Weights of a small mixture-of-experts language model, trained from scratch on English Wikipedia.
Size: 14 layers, width 224, vocabulary 25309, 48.4M parameters.
Experts: 64 experts in each of 7 layers, 96 SwiGLU neurons an expert, 2 picks a token, a softmax router.
Training: a variant of SOAP for the experts, 216M tokens.
Below are experts of layer 11 (counted from 0) of a mixture-of-experts language model. Rows are named router (the router's row for the expert) and show model dimensions 0-111. Each number is 128 + 32 x the weight over its row's rms, rounded and kept within 0 to 255. Numbers have three digits each.
After each expert's rows: "raises" lists some tokens whose logits its average output raises strongly, later layers aside; "mostly gets" lists some tokens that are sent to it at least half of the time. This comes from a sample of Wikipedia text that the model never trained on.

# expert 14
router:142116123158071149163117168113101159168086132099125199114152163127072142103057122146173137150157146102123113124122107068124135116131166110195133129155115127137167171136123134114087136159061155144101149147184131125081128086157185178108084162098118149149116092135134112130121188139079095155099133159153095132105160110072135136067117113132
raises: "ant", "ax", "ach", "ann", "ac", "ans"
mostly gets: " Kh", " Kl", "ł", " Sz", "ž", " Š"

# expert 32
router:186112161175157124129163132109116091079122165095153138122105131124128110135171113132097124084120137141155135169179194132182111147105113120115138117048081071139203131138115137144118142150092165161140108131107113061094142108159135149061184104112102078092046195067133127107132112120129145107166146133140198152171155092099151082149072153087
raises: "-", " ", "-d", ",", " and", "-p"
mostly gets: " well", " non", " top", " post", " pre", " mid"

# expert 16
router:157201105194146149129133102141148149151117171151100117167078195083114099115164119194106076136128154153104051122131155108148085056159098174196149135131112159145087165117151085106151070121132109160175154094059109171123168178126168167096097081146095169110137134108106129143123101071150143114156139099129113111120174127089139179185154155140
raises: " by", " ", " at", " in", " with", " or"
mostly gets: " built", " designed", " killed", " destroyed", " followed", " closed"

# expert 42
router:104163162104080124127063175101161160131110102106138189157158089125134189124180146165108133145074133129162099133129163094087085092085105114192127146155092051159154127129159114058124181137098134108086099133133115108101159111140141153158082140157111161147039105129134162124111136121124135094084172183142162130145130174131082170099165174094
raises: "ag", "if", "im", "am", "ap", "at"
mostly gets: "ñ", " Rio", " Socorro", "omar", " Puerto", " Cab"

# expert 4
router:167116090066100160109106095200140081123125128147157152097056156164155148147175136067101136086117097061109154101147118098157159109183111099079125138112105119071158159116179132172090122169140156117109086109146111108142116163100151097145069149132115199155100142054121182141093165141078101109118129094124122155118103099150171095090121122142
raises: "A", "C", "M", "P", "B", "D"
mostly gets: " \"", " [", "(", "/", " (", "_{"

# expert 62
router:120206086121114167148116081122124159164088158134109082096118113113143159114160113155201149140168153183130105143149110077083128105164101146094154168122157097074139110154153068148128136183191108130126114088085118100135088142105158183147107103103183150174165186166140139120169075138139122153116100130137119152128104167160110174107088160186
raises: " (", " ", " and", " or", " from", " by"
mostly gets: " km", "°N", "″N", "″E", "°W", " mi"

# expert 45
router:162147094052140146135144051168185089069119149165146123095078136164111132132176145107158150105127120100059159095124179090183185126150117106072159134097106091054139139171199110130111152176153156120114081116132128124155162150105168104109096154135136156142118121099102150148118152166145083124117170128090122169080108066208125117068092092136
raises: "in", "D", "A", "E", "M", "al"
mostly gets: " (", "^{(", " (#", "(", " (−", " (°"

# expert 40
router:096150153077138116125131201149086142188135095106196089189135103149168161114093138059138132117059133164051091138155125076084103092148112108152143091095101125121171187122132147134125169121063155128109111140161118102109170073147077131142136128101156120172131131141140101086150119142099145114072175143162122126075124174095082157076124060131
raises: "y", "ie", "i", "u", " ;", "o"
mostly gets: "zz", "ugg", "ör", "ubb", "olk", " Vick"

# expert 44
router:152107073109097141112181125137096112137123121142061151162113178072095110114146100128198118116136120147153150130113161087174136094073186143141119103116156141137080125148052120136108115094119095123141093135127127152166147039133145144122148140119084157154161230150138107148126099144137109127185170144053111124141129089202141121168196122100
raises: " in", " and", ",", ".", " to", ":"
mostly gets: " evidence", " knowledge", " opportunity", " ways", " attention", " ability"

# expert 58
router:048171174098116117112089183098121088149141128093133148190162108116176124157147101097138145150060127074133150116114145126122098115111148080163163115134117081138175143123124197122106169117116088146038143120099128058073154084156147116119093122103158136153079118176145103068097148163140130115171169140191132128144091172078088147114147144131
raises: "ow", "gr", "z"
mostly gets: "et", "omar", "bit", "tt", "itor", "el"

# expert 9
router:070147125111122113120079165149150154130139171119082100196146119172063125076115128154161134137047150089139145093037072116112108138093199128126105145146129067134122131101112088151106113129049140125098161143121105145095147091140041137160120113112098099135098090099126139134090137143114135162150102114166162189107129175116134138130165145165
raises: "al", "ur", "ar", "ag", "ub", "up"
mostly gets: " Bh", " Khan", " Raj", " Sri", " Kumar", " Chand"

# expert 25
router:114127153116136130119075191125097119161183141091181104113100187179159164154150177169151141155148129122093152124129141113119134138166125168113190146158102114120138119163126182122169059190135145087111118103144144163122092178161160143116100136065137173130091164085099137112111115141118125152105149130185087154118108137135113141120102043134
raises: " |", ".", ",", ")", " and", " -"
mostly gets: "SA", "MA", "FA", "CC", " ESPN", "CA"

# expert 17
router:065123138073136177075103152145140188151141107075163147148145168130135098152163152153140116108088074123134105108151093125126087136155086150131144099152152106152134067119156109141164156078109134063111073120129130117102111073165062090159088170091121123199134152148126149121187154117077134113104096098066157152128151113101054168123116152098
raises: "in", "am", "on", "er"
mostly gets: " ur", " ph", "hyl", " poly", "dro", " acid"

# expert 21
router:124108125073095083103155075074101128102099081133169083142126187080141190120096172139126094112136103112097158081105108176095172064180096198133130149155076142171111160125092116199098131096180127106136138120144123147168100110104139077139135110153180145143099122173118160155094112110173085126171102163082094139101126136116136137135110163108
raises: " In", " As", " It", " By", " The", " On"
mostly gets: "\".", ".\n\n", ").\n\n", ").", ".\"", "\".\n\n"

# expert 52
router:071150138086126104082108173106120154101155173137148167161107112048145087161092109117117146151134151142132100109152147139155085089147111076130120162058140136170101127098095114091115132141135098095087125113179163080112148091176117069156139133126149129169164066159129070043178140142145166139189202118144126144124150152085088087099114152173
raises: "as", "ar", "er", "ild", "o", "ade"
mostly gets: "cept", "-re", "comp", "citation", "frac", "chel"

# expert 28
router:113111136170112140092156125175139125188164123057175122147104131090129094112149149139150104118104087099114126091089174117085148144130110147168116118182123119085095067141133106137188097103120092098173081098115115145145106107078114105206103163124119175147137140139128144084125075090121109107174111111103147201177184103132099185167122172107
raises: " and", ",", " in", " of", " (", " from"
mostly gets: " water", " energy", " disease", " fuel", " protein", " skin"

# expert 63
router:083098099137126092120147135143150131148153056059139109153120108190126111109150128121140172146084141178164162119089175136190107129124177121119126131166114161172103143167142154112146148096092115139146083151057090124152147177168135143156135050091094089102133121170118115140069150098137142152095100097146123119123140185088184141095126116145
raises: ",", " |", " and", " (", " of", "-H"
mostly gets: " Jones", "sson", " Willis", "ensen", " Smith", " Stewart"

# expert 41
router:152082128177142178121178186151146121144164090045083111094149119123078107108080173101075104154150128138149138063071092108167105144092168125108143130171158099158079183141102112114155092126125107160109150109123104142125103167143143172129111149095087096107131125174140103143082092129106146091160137139104105149044167130194108106183167156125
raises: " and", " for", " to", " as", " at", " out"
mostly gets: " Harriet", " Somalia", "”", "kel", " Pasha", "\")"

# expert 47
router:154161105127120104084205120190093123112136108178170132136108058158109140147125110092113158137151148114127137108170199177120169164096113128107137107084125185179131093141173131137219138133162106146193164109163116151069074171147081167077174139121176087092109129109122156097038165148117172109141100147211129096075132165197191136142161093104
raises: " the", " a", " an", " The", " H", " "
mostly gets: " against", "featuring", " for", " alongside", " among", " by"

# expert 11
router:174126157157142099181149087140133188134103062089134117140146143085122114114144104133074155121171112129150165159071157173167099179092108126113098108154140135097133093141214093146123157070138119172168153105119064110165159178140157166090173127136176144122143177157107137180173112145162201146142140165119120056124116139191110094148112100131
raises: " and", " the", " a", " both", " all", " first"
mostly gets: "\",", "),", ",\"", ",", "},", ".,"

# expert 54
router:112102122124166077123121072140108135126088065171146124098104105094130076124138123144140145074144131128094113136133156160091120120115090136123109101092159124087164054149163087161223084104178145123178142121107127131120112163050137137121186134122191184143166140106132165135143163177152148110138068154146176113088151157196147103149147139113
raises: " the", " a", " R", " an", " P", " K"
mostly gets: " within", " across", " near", " From", "By", "From"

# expert 13
router:096141156092106108087166145130112144186115185161119112125167156142113144170137147108145173117112184107088153131117083112139090142135125139154154144106094121156113121180172137136163163167072177122101175136175110104143114067109163143070147142110107186158108100128121075154110098080136145145101152105174058198151134103157147203154157108127
raises: " of", " in", ",", " and", "ing", "p"
mostly gets: "ats", "ans", "uts", "ø", "-s", "ens"

# expert 6
router:166184100165118101117186079111115077118077049119139131089150093078129094149124100132113156178129126132157122153111182150125102145104086162164145165099125108131115140084136169114118069126185143161178135092099084190121145132085171170093202132121120111131121150102154174091122185145151200084130111137129121088078155123169105108225109103177
raises: " the", " ", " a", " that", " his", " an"
mostly gets: " until", " During", " during", "On", "During", "In"